Below are experts of layer 4 (counted from 0) of a mixture-of-experts language model. Rows are named router (the router's row for the expert), up (a neuron's input weights, with its number) and show model dimensions 0-223. Each number is 128 + 24 x the weight over its row's rms, rounded and kept within 0 to 255.
After each expert's rows: a language model's description of what the expert responds to. This comes from a sample of Wikipedia text that the model never trained on.

# expert 25
router [113 117 148 178 154  92  96 139 104 135  55 115 109 156 126 130 110  95 153  96 106 123 106 138 114 158 106 124  63 152  90 151 147 158 123 111 152 115 100 107 134 161  92 154 153 139 145 153 129 113 137 171 137 167 138 147 128  94 112 127  94 136 112 120 117 135 142 162 146 148 123 145 137 105 129  89 143 191 119 136 144 146 133 102 144 111 126 106 182 102  95 107 183 112 171 161 167 124 126 143 126 131 142 123 120 129 146  96 123 147  95 127  87 112 141 102 114  75 113 124 141 142 126 146 106 123 120 137 111 136 145 101 116 159 140 136 129  99 107 131  70 117 150 134 139 151 111 124 113  94 170 101 180 144 105 120 117 121 130 154 145 164 153 110 146 126 104 154 143 127  85 132 116 129  70 124  97 125 102 132  98 120 102 149 124 121 151 103 148 119 115 169 141  85 101  97 153 200 139 108 126 105 145 137 139 174 123 118 130 109 151 163 115 103 146 159 139 144 126 140 144 128 125 122]
up3 [117 161 129 131 105 149 150 133 153 123 132 146 153  84 127  98 117 103 134 135  93  97 130 130 158  99 108 102 175 116 117 120 153 145 134 153 117 116 146 132 151 142 117 109 125 136 105 142 127 120 118 120 155 125  99 111 144 136 153 135 122 122 109  73 112 105 130 129 139 128 201  95 136 151  97  87 134 149 134 119 156 134 134 122  81 142 127 152  88 123 132 112 120 112 153  94 157  84 126 106 141 119 131 133 102 146 131 124 165  72 153 127 112  98 174 137 119  98 235 126 104 125 128 130 139 145 142 135 176 160 147 140 143 150 107 123  94 167 147 125 148 140 148 117 113 138 145 139 134 140 114 129 124  67  96 117  92 150 110 130 131 121 103 151 132 147 143  92 147 136 149 115 148 123 146  76 127  60  90 104 152 107 124 148 128 164 140  85 128  91 123 134 185 119 120 146  69 130  99 136 133 156  88 167 133 158 157 144 169 140 126 142 111 133 155 131 127 138 151 117 130 152 159 147]
Description: Pipe, comma, parenthesis or equals sign right after a name or word in tables and lists, e.g. Marko Malenica |, Dale Mitchell, (born.

# expert 62
router [132 134 133 121 117 136 131 144 161 137 108 126  97 133 144  98  93 123 141 139 159 191 133 141 154 115 143 106 134 166 182  75 175 124 138 153 120  76 171 158 150 122 110 139 131 135 128 135 139  89 150 104 149 114 149 144 145 133 114 110 127 128 144 127 116 121 157 149 144 168 147 150 113 133 127  55 167 119 125 121 116  93 128 150 147 110 149 132 135 127 129  88 112 135 152 131 115  97 116  89 103 149 118 139 132 125 106 136 168 131  94 138 106 103  83 182 117 128 184 154 136 117 165 128 109 108 156 122 104 123 127  83  88 100  93 109 116 182  85 129 161 142 114 175 109 127 109 132 100 121 126 131 134 141 143 159 128 113 179 135 117 110 116 131 131 118 146  80 153 127 154 108 177 152 140 109 135 100 112  69 126  94 161 118 129 131 106 143  82 101 109 167 135  99 140 108 157 131 135 101  82 123 135 150 139 147 150 130 111 114 138 144 136 149 130  84 108 123 135 110 148 189 139 146]
up2 [123 124  93 140  82 134 126 102 149 110 115 108  72 145 153 145 117 110 145 130 192 164 113 130 113 103 140 157 153 105 103 139 131 154  93 148 107 141 119 123 151 137  89 150 136 119 129 118 109 155 106  57  92 150 131 114 143 103 120 130 135 142 124 183 152 158 153 116 140 128 121 122 127 132 136 140  99  89  99  84 143 133 158 118 111 126  96 161 146 178 153 104 128 108  74 121 145 103 123 100 138 102 152  90 147 160  99 116 134 135  97 101  94 115  99  97  99 152 172 177 118 128 106 135 159 141 103 146 118 138 118 139 191  97 102 145 117 140 112 151 117 125 114 143 189 169  97 126  77 139 137 114 102 111 100 124 105 154 133 172 128 162 113 135 138 127 129 117 141 105 183 143 108 130 149 138 151 105 134 175 146 121 157 158 149 142 145 128 133 142 104 117 138 170 135  82 131 138 181 136 146 152 106 126 117  96  99 139 145 140 137 143 141 143 133 115 110 133  93 129 134  96 105 112]
Description: Single-letter or short opening pieces of a word after the or of the, such as p in pandemic, b in bars, re in reimagined, disc.

# expert 24
router [143 110 142 141 136  75 127 161 143  96 108 117 171  81 145 129 120 150 129 145 126 112  99 154 134 136 138 129 106 172 125 125  71 147 107 146 136 109 114 166 120 128  82 177 138 134 126 121 101 124 145 134 126 108 125 163 112 103 106 138 109 104 132 163 156 165  91 155 126 138 137 173 125 113 112 100 194 155 121 156 123 118 128 114 145 120  97 129  95 110 162 103 106  95 190 136 120 122 129 133 127 136 103 105 135 121 110 117 146 171 112 132 154 105 115 108 194 143  91 174 102 155 136 161  87 114 146 132 129 101 113 131 143 112 116 145 119 122  97 121 125 131 180 141 106 144  88 139 114 135 184 119  91  85 147 149 124 113 152 101 117  93 131  96 102 126 169 118 162 136 162 140 114 117  72 101 141 112 111 142 126 131 101 129 153 144 127 149  91 130  99  99  95 112 129 119 143 174 181 137  97 135 148 144 162 125 191 160 121 139 152 123 134 108 142 118 116 130 129 156 141 124 136 130]
up0 [ 73 129 152 152 134 202  94 138 129 154 145 147 121 110 108 147 107 120 122  98 141 131  76 143 132 134 145 153  96 138 167 133 146 126 132 110 133 113 105 156 148 129 102 115 145 123 117  85 111 134 111 106 111 100 157 118 130 100 147 106 133 128 121  98 120 150 132 148 129 148 103 104 125 155  93 110 116 160 162 125 130 140 154 151 104 124 141 132 116 124  91 138  96 131  98 152 135 166 121 134 132 138  83 121 111  90 194 135  81 103 139 122 123 177 108  92 149 120 134 126 113 139  96  98 157 116 115 171  73 131 154  97 123 141  95 145 109 108 179 130 109 128 145  92 124 172 124 135 106 163 169 131 113 121 121 159 155 145 101 127 112 146 137 129 120  66 137 118 119 138 121 156 101 143  95 151  95 174 127 100 141 106  80 147 113 137 148 149 101 138 139 120 170 140 146 149 119 133 121 124 149 137  97 184 122 118  98 159 171 167  86 143 143 119 103 131 170 104 127 155 100 121  89 136]
Description: Opening parentheses before unit conversions or abbreviations in infoboxes and climate tables, plus table bars and list dashes before numbers.

# expert 59
router [150  89 116 121 142 171 131 100 124 129 138 111 108 132 127 129 124 124 133 153 140 133 113 110 131 136 160 107 118 138 163 107 139 125  99 116 127 147 115 123 137 134 141 104  94 126 134 188 146 138 126 129 202 111 157 129 153 102  29 152 160 128 100 143 124 156 121 148 153 154 117 146 129 116 125 132 129 141  71 114 109 122 125  83 109 142 138 126 119 147 135  89 109 152 144 122 102 146 143 123 122 139 125 136 112 116 127 114 171 148 115 112 101 141 111 175 172 133 157 152 100 109 151 129 115 122 109 116  95 152 116 120 132 128 106 134 118 140 103 102 161  99 135  91  91 140 123 146 100  98 102 122 134 169 112 168 131 136 104  95 119 116 128 138 103 103 171 195 135 194 184 122 120 133 147 155 125 183 123 144 112  97 113 133 181 108 140 132 157 122 112 150 113 146 118 182 133 113 130 117 134 152 152  89 136  85 121 114 177 112  93  79 158 103 107 125 122  96 128  96 136 155 129 129]
up2 [ 99 140 157 148 131 176 135 116 146  92 122 129 116 144 126 131 103 120 153 111 189 178 136 144 108 107 139 152 114 124 133  92 122 145 120 145 158 157 109 129 181 152  98 132 159 129 132 132 139 136  89 117 101 161 135 133 121 101 114 138 133 162 137 154 150 140 113 129 166 118 127 111 130 169 149 117 126  80  99 107 131 130 137 104 101 135  85 138 162 144 151  92 152 111  81 137 129 133 125 130 182 133 125 122 152 137 116 110 119 129 152 117  99 133 107  96  94 129 176 114 151 108 116 130 165 134  98 144 120  67 119 138 141 144 116 151  97 149 112 120 141 135 110 141 177 161 107 148  78 156 167 157 107 128 137 135 127 155 146 178 114 174  95 114  94 154 137 180 135 115 141 144  92 122 133 147 118  59 125 176 138 121  99 113 151 115 139  96  92 115 120 152 131 160  77 109 110 177 113 115 110 146  91 134  99 116  71 135 122 148 124 134 142 127 127 101 140 138  81 105  98 121 122 114]
Description: Lowercase opening pieces of longer words after articles or possessives, such as rem-atch, prom-ising, incre-ase, sc-reen, t-ennis.

# expert 45
router [155 150 128 123 134 134 119 118 113  65  78 119 139 106 126 129 132 120 136  96 106 129 128  98 119 132 124 128 146 182  94 120 136 116 150 128 125 121 179 174 132 163  92 133 137 144 174 124 148 107 155 146 104 127 143 165 121 163 152 127 100 201 110 121 104 103 118 131 141  78 144 131 159 150 130 119  86 129 108 137 122 148 125 168 175 147 119 127 151 113 137 114 134 107 182 134 138 181 117 155 121 146 121 118 118 145 106 148  58 146  90 133 138 122 147  94 157 128 128 111 129 168 113 151 147 124 128 116 138 146 136 141 116 160 112 139 129 120  85 112 137 106 142 144 116 149 125 131 152  90 158 148 150 114 136 138 105  65 192 168 170 109 126 100  98 156  99  85 142  82 135 125 155 133  75 120 148 126 143 130 129  91 101 156 139 123 139 159 125 125 154 152 133  95 153  87 130 121  97 141  90 114 104 132 129 133 175 142  92 139 124 135 125 116 127 166  90 153 107 129 131 152 120 112]
up1 [149 120 171  89 139  69 153 125 137 117 107 119 103 122 100  98  80 107 133 104 129 109 146 148 126 130 145 105 151 150  97  91 110 114  92 160 138 119 114 134 127 167 157 143 107 140 110 164 111 149 167 100 121 183 142 143 151 164 120 107 115 160 103 126  98 169 127 123 120  99 109 130 138 121 152 165 147 139 120 145 103 130 111 137 143 126 132 156 128 169 103 109 122 140 144 148  98 173 113 182  83 144 136  96 137 125 182 120 125 144 165 110 138 142 103 104 126 150 163 153 157 144 150 118 128 120 119 144 118 112  89 118 131 155 136 118 132 122 109 143 138 143 107 128 144 143 113 122  97 157 126  73 107 120 132 172 151 150 148 133 119 147 112 118 122 102  69 132 131 136 125 127 135 130 153 106 116 112 141 154 142 137  99 160 123 191 136 107 142 138 118  80 121 133  98  74 102 161  93 182 107 102  98 143 107 118 144 133 122 196 107  73 127 153 106 143 110 101 108 150 107  85 118 143]
Description: Prepositions, mostly of, after institution or title words, as in City College of, Council of Ministers, House of Representatives.

# expert 28
router [151  95 143 123 142 138 121 113 183 112 133 124  99 113  98 144  78 101 107 109 121 168  85 148 101 125 168 128 115 172 138 122 126 127 119 152 119 140 146 117 112 165 122  97 187 145 135 156 114  80  70  95 135 132  99 104 141 133  98 172  90 113 111 101 131 109 151 139 165 136 155 122 163 111 148 150 145 125 160 103  63 109 119 120 121 125 152 155 112 135 138 113 114 141 149 121 104 101 125 130 108 162 125 117  89 132 105 138 108 125 116 116 138 137 104 107 128 127 171 116 153  97 133 148 156 135 174 124 142 171 109 140 127  90  85  99 127 123 112 124 163 106 142 168  90 114 114 130 148  70 121 125 123 192 164 161 171 124 169 116 129 119 138 127 100 120 177 112 115 148 112  80 144 139 164 141 174  81 172 128 140 121 118 115 119 110 124 142 133 140 117 113 132 105 108 104 134 104 163 151 114 162 154 120 165 119 146 118 141  99 149 142 129 110 141 104 129 109 106 131 135 173 114 141]
up0 [ 81 112 130 126 131 181 116 103 105 147 140 165 117 113 130 105  98 143 104 115 152 124 127 144 127 100 111 146 127 139 123 112 140 121 148 109 161 136 137 113 142 110  97 140  93 136 107 102  98 102  80 113  88 125 159 123 166 145 147 140 121 118 134 116 107 175 140 122 158 134 126 116  95 162 116 103 101 135 150 112 106 130 125 126 123 130 129 117  97 107 137 132 103 164 130 145 128 153 139 148 112 126  91 129 108  75 148 126 107 130 144 125 103 146  56 109 129 135 127 146 125 108 113  53 153 112 111 190  96 106 168 104 137 142 150 131 116 111 129 133 144 116 159 109 135 175 152 137 123 158 114 174 110 110 111 175 125 182 142  84 147 137 118 156 125  78 105 107 102 130 115 117 151 126 118 134  60 151 160 144 157 132 128 143  94 143 135 178 115 138 140 139 145 112 119 156 195 158 122 110 164 101 139 161 146 127 124 150 123 137  88 130 146  99 136  91 181 160 137 132  86 131 164 133]
Description: First piece of a capitalized word or name after a pipe, comma or dash, such as Mon(terrey), Em(ral), Pl(ace), En(try).

# expert 48
router [110 132 112 112 102 136 120 174 136  83 132 122 138 169 127 142 100 120 152 166 150 173 137 116 116 122 177 121  85 157 129 131 156 135  97 110  75 134 102 106 137 150 126 150 108 151 104 159 102 148 148 127 181 141 111 109 137 112 120 121 125 112 117 130 105 158 148 156 131 127  93 142 112 136 128 143  98 158  73 143 113 149 124 118 124 127 157 117 108 140 117 118 119 144 146 130  74 125  86 123 123 119 152  86 118 132  97 133 153 145 146 143 113 134 106 135 125 167 107 182 139 142  99 134 139 137 129 156 129 133 146 167 118  88  81 127 140 113 144 113 150  94 149 105  71 146 102 107 113 107  99  97 149 155 173 156 158 138 135 122 102 117 131 111 103 121 178 153 158 166 134 156 165 129 143 159 156 125 122 136 128 100 164  89 164 156 122 159  98 106 117 141 106 101  88 102 134 101 120 101 144 134 117  89 131 124 172 168 106 120 147  97 182 128 120 112  96 177 118  97 106 171 130 107]
up0 [ 83 136 138 116 126 132 151  92 150 150 157 145  92 137 148 107  94 146 148 122 152  73 104 125 137 118 138 150  89 123 140 102 136 119 147 125 153 126 122 127 133 135  88 148 146 139 122  95  80 131 128 126 126 103 147 155 152 116 131 108 126 128 155 145 120 129 164 186 139 140 133  75 127 150 125 115 130 150 135 121 156 130 141 142 122 147 158 154 125 111 104 131 101 122 137 149 122 156 139 119  95 130 130  97 102  53 142 129 105  97 136 145 125 135 111 105 122 105 139 141 169 144 119 106 149 106 151 123  85 116 166 160 134 142 137 136 106 114  94 136 175  81 124 103 133 165 154 150  97 145 149 162 104 148  96 130 118 161 126 113 119 131 147  97  83 105  97 142 103 132  87 131 120 152  81 158 106 165 165 119 162 116 143 118  98  92 138 186  99 105 133 115 123 111  92 159 153 143 140 124 164 141  73 185 126  92  89 156 112 145 132 144 134 125 127  92 186 122 106 147  73 125 141 145]
Description: Single letters or short onsets starting a common lowercase word after to, and or of, such as t-ry, w-ake, f-elt.

# expert 38
router [153 127 147 117 201 119 125 152 178 142  83 114 118 168 101 127 144 133 120 148 124 108 142 127 108 139 143 132  88 168 111 116 118 130 109 115 144 121 129 169 110  73 126 122 117 132 131 144 104 125 137 172 116 128 151 172 124 133 101 151 133 131 129 167 143 164 138 127 134 139 118 160 130 153 101 105 221 169  86 114 154 131 105 136  94 180 122 126 154 117 131 117 137  93 161 139 137 143  82 138 112 135 150 119 163 109 107 130 118 121  84 106 159 130 119 118 150  87  80 131 142  98 137 129  84 134 138 143 107 108 126 113 145 161  83  98 149 106 107 128 160 204 116 171 141 139 125 134 138 102 133 109 113 137 151 116 141  92 164 111  84 124 127 113 125 157  90 119 132  74 142 102  96 143 129 118 149 143 137 136 105 133 178 140 129 119 118  91 132 133 100 134 139  89 103  77 129 118 136 150 111 132 124 150 127 149 140 161 161 138 112 108 138 140 128 141 108 132 136 145 153 175 122 105]
up0 [ 96 144 161 128 118 146 117 133 115 134 143 153  87 132 109 128 104 143 150 116 139 116 121 125 122 105 136 154 120  94 107 119 152 102 118 122 126 141 153  93 150 129  83 173 136 134 123  94  87 126  92 110 101 133 141 155 123  71 154 118 120 154 106  96 133 134 173 131 151 112 123 153 111 153  95 125 151 105 166 128 122 123 134 157 117 144 153 158 122 109 128 167 106  91 136 140 130 166 145 168  49 123 144 110 145  89 138 134 133 111 134 103 145 121 131 115 100 115 118 134 148 140 114  76 103 117 144 154  94 116 168 163 110 141 125 128 153 147 124 159 108 115 140 100 116 163 130 153 112 171 126 161 114 166 121 169 131 158 145 126 124 148 104 102 102  59 146 136 132 111  95 133 110 123  88 117 120 158 150 130 115 124  92  98 126 109 121 169 157 121 153 145 150 177  99 166 133 167 104 116 168 111  91 196 136 137 140 172 153 134 115 116 175 131 119 126 170 156 115 129  73 126 124 120]
Description: Colons after infobox field names like Authority: and Genre:, and verbs after a subject or auxiliary, such as served, played, placed, sold.

# expert 60
router [153 128 136 117 114 153 138 169  71  81  99 118 138 133 119 118 141 114 139  87 107 144 104 117 137 129 111 133  90 166  79 141 130 135 106 169 131 110  93 140 135 107 130 121 108 165 138 137  88 140  93 119 123 168 113 141 135 134 151 138 114 160 126 159 138 153 151 115 164 101 146 129 120 103  95 126 171 100 108 138 146 127 138 114  93 117 109  78 150 115 106 153 135  81 141 142 143 153  75 148 131 128  80 146 158 129 135 124  58 143 106 115 133 142 184 121 133 106 104 126 121  94 106 143 120 132  73 111 120 136 129  93 140 150 155 188 119 116 108 130  91 183 138 173  86 162 144  96 147 107 156 114 145 121 128 126 135  73 109 113 142 148 139 135 169 157 133 167 125 106  97 129 114 118 130 129 119 161 107 126 140 146 166 148 106 124 137  97 182 133 129 139 133  89 107 126 129 165 141 123 139 145 151 139 152 138 129 130 122 145  95 152 124  81  87 149 105 132 178 151 136 145 126 129]
up0 [114 113 130 127 128 144 115 129 110  99 152 162 122 107 127  81  82 130 126 164 131  84 102 145 174 130 127 112  99  89 148 109 149 157 125 124 129 147 118 153 153  99  96 156 120  93 130 115 101  93 103 120  90 104 145 140 156 104 117 132 113 125 125 143 126 141 130 134 154 116 115 111 131 140  91 124 115 123 138 117 102 123 141 165 109 140 130 142 116  89  86 128  99 173 107 142 138 194 139 156 104 134 145 107 135  79 161 121  93  97 109 128 114 129  96 139  98 123  81 122 165  99  96 107 137 105 114 150 123 113 129 117 119 156 111 145 135 123 131 131 143 110 148  93 124 182 157 139 155 117 136 188 133 134  76 101 133 159 161 116 143 142 129 110 122  67 109 150  90  92 147 141  94 123 114 147  96 131 147 114 147 136 113 130 112 112 122 105 112 127 154 119 160 139 114 184 155 170 131 123 166 144 127 166 159 102 159 162 140 159 125 141 124 105 131  94 187 156 112 169  80 170 148 143]
Description: And, or, but and to linking names, clauses or verbs in narrative prose, such as he and Zuzu, decides to.

# expert 16
router [136 108 136  94 126 121 140 125 103  96 130 121 129  71 147 127 133 116 133 135 102 101 118 125 136 133 134 110 128 107 136 122 168 107 154 172 125 121 145 165 157 124 104 136  81 135 165  85 182  96 143 156 121 163 142 155 128 152  85 115 139 134 105  87 131 119 120 147 144 117 103 116 133 113 148  92  98 134 125 144  82 179  94 105 162  89 131 124  98 131 150 134 116 132 130 125 147 162 136 152 135 106 117 152 133 161 119 114 139 117 168 134  96  97 135  98 144 121 204 115 129 180 120 164 133 117 186 118 122 126 139 163 141 163 141 144 124 131 164 110 164 110 145 126 103 147 107 153 104 106 115 143 158  91 168 142 154 103 146 145 160 106 124 128 160 111  94 106 150 103 134 146 140 125  77 145 101 128 110 106 138 145 102 149 193 128 129 143 117 132 135 139 133 115 162 138 140 101 132 120  76 101 124 112 118 123 173 119 141  48 100 112 114  94 130 108  87 136 119 116 139 130 129 167]
up1 [148 148 179 133 105  81 163 124 138 106 125 112  93 131 130 111  92 136  99  89 186 126 147 145 157 129 144  99  79 180 121 119 102 110 103  87 127 107 129 170 136 135 104 145 134 144 123 128 108 102 136  82  83 184 169 116 152 149 108 122  94 135  90 135 113 157 147 129 148 112 124 131  97 150 130 125 125 103 146 122 113 134 115 145 135 151 158 153 153 126  97 105 124 183 113  97  99 127 105 146 104 145 177 154 120 112 101 127 150 109 152 124 146 145 119 125 133 153 137 105 158 108 136  96 122 130 162 139 147 143  90 137 126 105 155 129 130 138 108 137 124 118 121 148  90 153  79 128 107  85 129  91 152 117 100 159 151 163 155 115 110 131 132 122 104 110 101 181 155 142 119 127 109 155 153 153 161 113 136 153 118 154 107 121 134 139 173 153 119 157 116 122  91 128 105 101 110 156  89 127 117  75  69 174 114 141 152 120 128 151 105 106 117 126 120 121 126  92 115 161 138  87 162 150]
Description: Place prepositions in, on, at, near, in the, after located or died, and word-initial in- as in intersection.

# expert 40
router [170 143 158 136 117 154 138 153  76  90 117 121 106  74 123 134 150 124 143 127 108 166 150 143 141 130 143 129  86 115 126 169 133 120 140  81 137 124  96 138 129 106  85 131 133 139 132 152 133 154 150 165 119 156 152 150 107 166 158 134 128 146 101 140 138  99 131 153 119  86  98  99 135 104 143  92 123 136  73 143  88 203 133  85 168  95 108 126 165 124 124 168 119 149 144 119 138 134 117 141 103 135 123 123 152 129 124 119  83 160 102 115 131  79 125 117 120  92 148 139 138 149 104 122 155 117 112 103 108 126 133 112 131 205 178 172 119 111  84 125 113 123 155 124  93 155 125 136 133  98 101 137 125 114 159 150 152 101 126 166 127 129 128 106 142 135  77 136 154 138 106 147 121 134  60 119 132 142 145 122 113 126 125 148 131 111 156 123 160 184 146 123 108 112 139 125 106 148 125 137  73 135 137 130 126 138 130 157 175  85 126  69 107 113 126 132 125 108 138 124 108 148 125 129]
up1 [162 121 139 115 138  98 127 123 179 118 128 130  86 149 118 101 100 124 136 107 145  94 141 151 162 116 137 110 116 107 134 105  77 102 154 123 161 120 126 180 148 131 131 112 122 133 108 105 101 114 122  80 111 169 125 140 140 153 140  85 118 139 113 109  97 169  94 155 172 102 134 123 131 128 149 123 115  64 123 149 114 140  97 159 155 172 140 145 143 170 122 117 130 179 123 134 109 146 136 150 103 141 148 134 150 102 113  71 123 115 137 153 113 132 130  92 151 137 153 139 125 124 130 105 162 158 146 119 140 118  83  99 145 107 151 113 130 139  95 140 147 130 142 120 104 135 109 122  70  80 135  96 139 154 116 191 165 116 127 122  95 122 169  82 150 122 102 136 123 124 141 139 151 128 173 128 125 106 146 125  98 113 136 135 113 111 142 119 169 144 112 109 105 122 106  88  86 187  84 147 102  55 113 145 124 130 133 128  98 159 103  77 127 131 125 142 117 140 130 149 123 118 140 156]
Description: Prepositions by, in, from, with, especially in before a year after Formed, Founded or First published, as in 2002.

# expert 15
router [165 104 176  79 130 152 149 117 100 135 132 117 167 115 128 133 116 113 144 143 140 124  99  80 135 145 132 105 141 146 132 153 105 136 151 147 164 126 104 121 139 123  78 151 122 123 127 100 147  92 118 131 143 129 151 169 123 155 148 121 129 127 132 124 144 148 123 135 127 108 119 126 120 164 161  96 151 171 116 156 126 150 139  98 115 120  99 134 162 110 151  90 123 113 138 116 146 143 128 161 114 149 122 114 109 119 113 115  77 142  81 139 134 104 156  94 108 115 130 106 137 101 118 111 163 131 108 100 128  97 123 104 139 149 145 137 118 120 146 124 150 146 156 136  96 136 112 119 147 119 167 101 130 132 141  89 103  95 116 117 172 120 118 131 149 159  97 176 133  59 140 147 116 128 105 121 124 150  88 104  99 108 118 148 105  90 118  97 106 133 113 133 151 115 160 158  94 168 203 161  68 204 133 161 134 110 178 171 102  83 126 136 128  74 138 131 113 154 105 146 150 131 141 149]
up1 [145 134 185 144 145 106 143 133 129 129 104 134 120  91 147 114  78  97 111 119 134 110 120 137 120 136 108 162 114 107 162 111 111 115 109 120 155 131  89 172 165 127 146 180 100 137 116 160 100  90 132  82  98 154 112 152 125 146 130 114 138 112 116 125 101 153 140 157 130 140 104 143 112 101 167 162 129 127 137 152  92 103  99 144 177 159 154 126 152 132  79  84 102 156 145 162  88 159 142 128 120 102 133 128 131 135 115  87 110 124 141 151 107 148  86 129 120 147 151 108 137 103 102 112 136 116 139 118 132 102  95 116 183 122 181 128 118 119 116 159 106 110 180 130 105 165  91 122  94 122 126 116 123 120  89 147 117 136 140 145 110 116 153 122  95  96 117 139 135 125 125 147 113 145 168 176 146 128 134 192 139 127 149 127 135 186 163 136 126 123 112 119 134 111 125 110 128 156 118 152 102  56 106 157 117 140  87 106 115 164  75  99 115 163 129 136 143 103 126 130 124  93 149 152]
Description: The word the and its merges (of the, to the), plus his, their, her and 's, often after verbs like led.

# expert 27
router [162 101 150 147 158 114 120 151  99 152  84 139 135 104 136 135  92 110 135  77 144 147 106 149 117 140 105 102 103 158  77 153 103 134 117 171 146 139 100 150 135 150 115 138 149 118 145 142 131 107 158 184 127 136 110 173 119  77 160  96 101 101 147 117 135 123 104 157 123 119 132 170 154  85 133  85 190 156 129 130 160 115 120 156 138 127 118 117 175 104  98 123 122  99 124 142 159 102 134 137 125 127 157 116 131 128 130 125 185 136 112 116  72  99 132 106 107 104 135 119 134 107 140 158  85 121 130 111 118 143 118 104  98 148  87 133 141 107 113 148  89 142 139 181 108 120 115 120 112 109 150 134 177  63 115 168 138  83  89 139 157 142 130 129 161 145 141 156 129 148  99 113 114 114 103 113 108 141 111 127 116 138 140 147 156 152 132 120 154 131 133 167 137 107 138  99 140 137 157  90  92  81 134 142 146 149 177 129  73 123 127 154 118 112 132 161 132 134 158 135 157 116 135 136]
up1 [154 132 180 138 127  99 160 103  93 107 115 147  85 106 114 103  90 122 107 100 151 134 136 138 145 123 127 186 109 121 131 114 116 109 112 120 140 130 139 175 159 147 109 130  80 150 137 124 113 104 146  89  63 118 137 162 115 132 137 133 137 163 107 111 151 157 118 140 136 140 116 116 172  94 112 147  91 148 111 132  90 152 152 143 137 148 129 134 122 146 115 112 101 145 107 161  90 141 104 148 110 114 158 143 125 108  91 133 158 127 166 123 147 144 114 109 118 145 155 162 172 111 122  84 105 109 123 123 106 125  74 109 152 126 108 105 149 110 109 170 132 149 165 132 113 153 110 142 147 163 169  99 117 114 130 145 168 137 158 141 100 167 125 112 127  87  84 169 125 138 147 123 135 148 137 141 126  77 147 141 147 131  92 147 122 141 182 153 115 142 151 114  99 127 118 121  92 136 138 191  88 119  66 148 140 141 124 116 117 180  83 105 146 132  87 143 124 105 123 135 143 105 129 107]
Description: Punctuation inside running text and lists: commas, opening brackets before abbreviations, slashes, table bars, dashes in date ranges.

# expert 46
router [115  73 134 129 174 111 144 134 139 109  88 117 120  87 114 122 120 132 147 120 117 105 101  92 132 141 131 128 112 160 112 150  80 142 140 105 142 123 107 163 167 127 121 121 114 144 137 142 133 107 135 172 123 111 146 178 132 149  99 121 172 142  88 140 158 160 117 134 101  91 129 136 118 162 136 153 197 160  97 145 160 133 131  88 165 121 116 135 131 105 151 166  99 106 105 148 153 131  75 126 134 140  94 139 130 121 118 133 151 129  91  90 152 146 135  94 161 108  96 162 158 129 145 109 113  97 136 113 126  97 108 142 147 163 146 168 158 108 187 136 100 163 160 122  84 154 142 145 151 106 111 126 154 150 113 102 106  95 118 118 144 130 145 143 150 161  98 163 117 101 101 140 126 125  95 140 115 141 117 124 122 124 143 138 138 106 134  92 160 140 105 120  73 104  92 113 125 138 167 128  83 119 135 117 150 118 146 158 175  84 121 127 122  84 122 116  86 142 136 130  98 178 132 108]
up1 [147 107 160  94 132 142 143 127 137 127 143 112  79 120 105 126  75 130 110  82 144 130 131 139 130 131 125 164 119 139 120 132 124 128 140 110 149 119 121 163 144 140 125 116 124 151 124 142  89 122 127  98  98 170 168 111 109 152 134 163 142 120 102 155  58 145 113 120 167 136 100 116 140 131 162 116 136 116 121 153 134 115 137 158 151 190 105 155 126 148 105  90  98 158 138 118  81 135 114 142  83 137 170 137 109  95 134  92 134 109 148 155 122 149 112 110 120 132 155 164 167 128 110  81 170 161 164 115 146 108  84 101 130 119 138 129 105 124 127 147 116 152 126 117 100 129 128 125 109 132 140 120 121 111 113 150 175 162 134 147  94 107 132  67  99  79 102 144 139 121 147 164 137  99 154 171 139 118 143 172 163 164 126 188 146 156 151 142  97  95  97 111 107 131 140  94 120 158 120 136 112 113  85 177 142 126 119 102 138 157  82 107 140 146 119 132 130 134 110 117 135  79 111 146]
Description: Forms of be and have after a subject noun phrase, like was, were, is a, had, as in "vacancy rate was".

# expert 41
router [147 138  92 157 114 119 134 133 133 117  98 116 146 144 144 141  82 133 165 142 185 173  80 141 108 146 129 125  97 172  96 111 100 129 111 137 133 121  92 138 108 124  98 177 159 124 167 113 124  74 155 118 139 126 117 127 100 154 142 156 111 134  97 141  95 160 144 131 117 132 134 133 109 137 118  85 148 187 142 127 140 101 126 106 143 138 120 129 113 114 124 120  88 115 169 142 107 146  79  89 141 150 139 160 119 128 122 100 154 158 130 140 135 108  88  89 109 167 141 140 124 145 189 140 115 140 140 120 144 137 135 142 117 123  88 142 102 113 115 117 140 114 115 163 108 104 124 119  70 139 148 125 171  60 160 159 161 114 114 148 161 110 118 112 114 134 149 141 135 164 101 124 123 138 121 107  99 130 157 135 116  76  86 113 113 150 134 150 137 125 136 120 122 103 122 103 127 167 116 113 127 105 106 148 156 135 195 190 118 110 171 117 119 104 147 162  98 136 145 158 138 136 102 147]
up0 [ 87 148 163 131 165 162 106 126 124 142 134 170 113 133 103 112 119 122 131 135 160  92  85 126 170 127 128 120 102 118 178 108 133 151 175 103 132 135 116 138 124 108 103 105 148 109 100 115 105  91  68 135  97 107 137 147 143 112 131 155 137 103 131 121 148 157 163 151 104 145 152 135 114 171 117  91 119 119 151 120 114 127 148 152 125 137 135 126 140 122 108 116 102 114 164 144 150 184 115 139 101 143 125 102  90  86 154 133 113 113 118 126 140 156  92 145 119 110 122 118 142 125  82  97 164 133 104 165  91 101 174 140 103 157 136 130 127 116 142 125 131 146 146 124 103 153 128 153 119 141 155 153 106 146  68 125 134 148 149 106 144 116 152 132 123  89 130 121  97 120 143 143 154 132  71 129  87 152 144 129 156 128  84 120 132 129 125 143 128 122 134 116 149 118  94 192 164 176  94 100 162 122 144 163 128 135 135 137 179 127 105 136 159 107 151 123 203 117 103 155  67 123 149 135]
Description: Capital letters opening a proper name, title or acronym, often after a line break, bracket or comma, such as K-ey, H-orrible, C-OVID.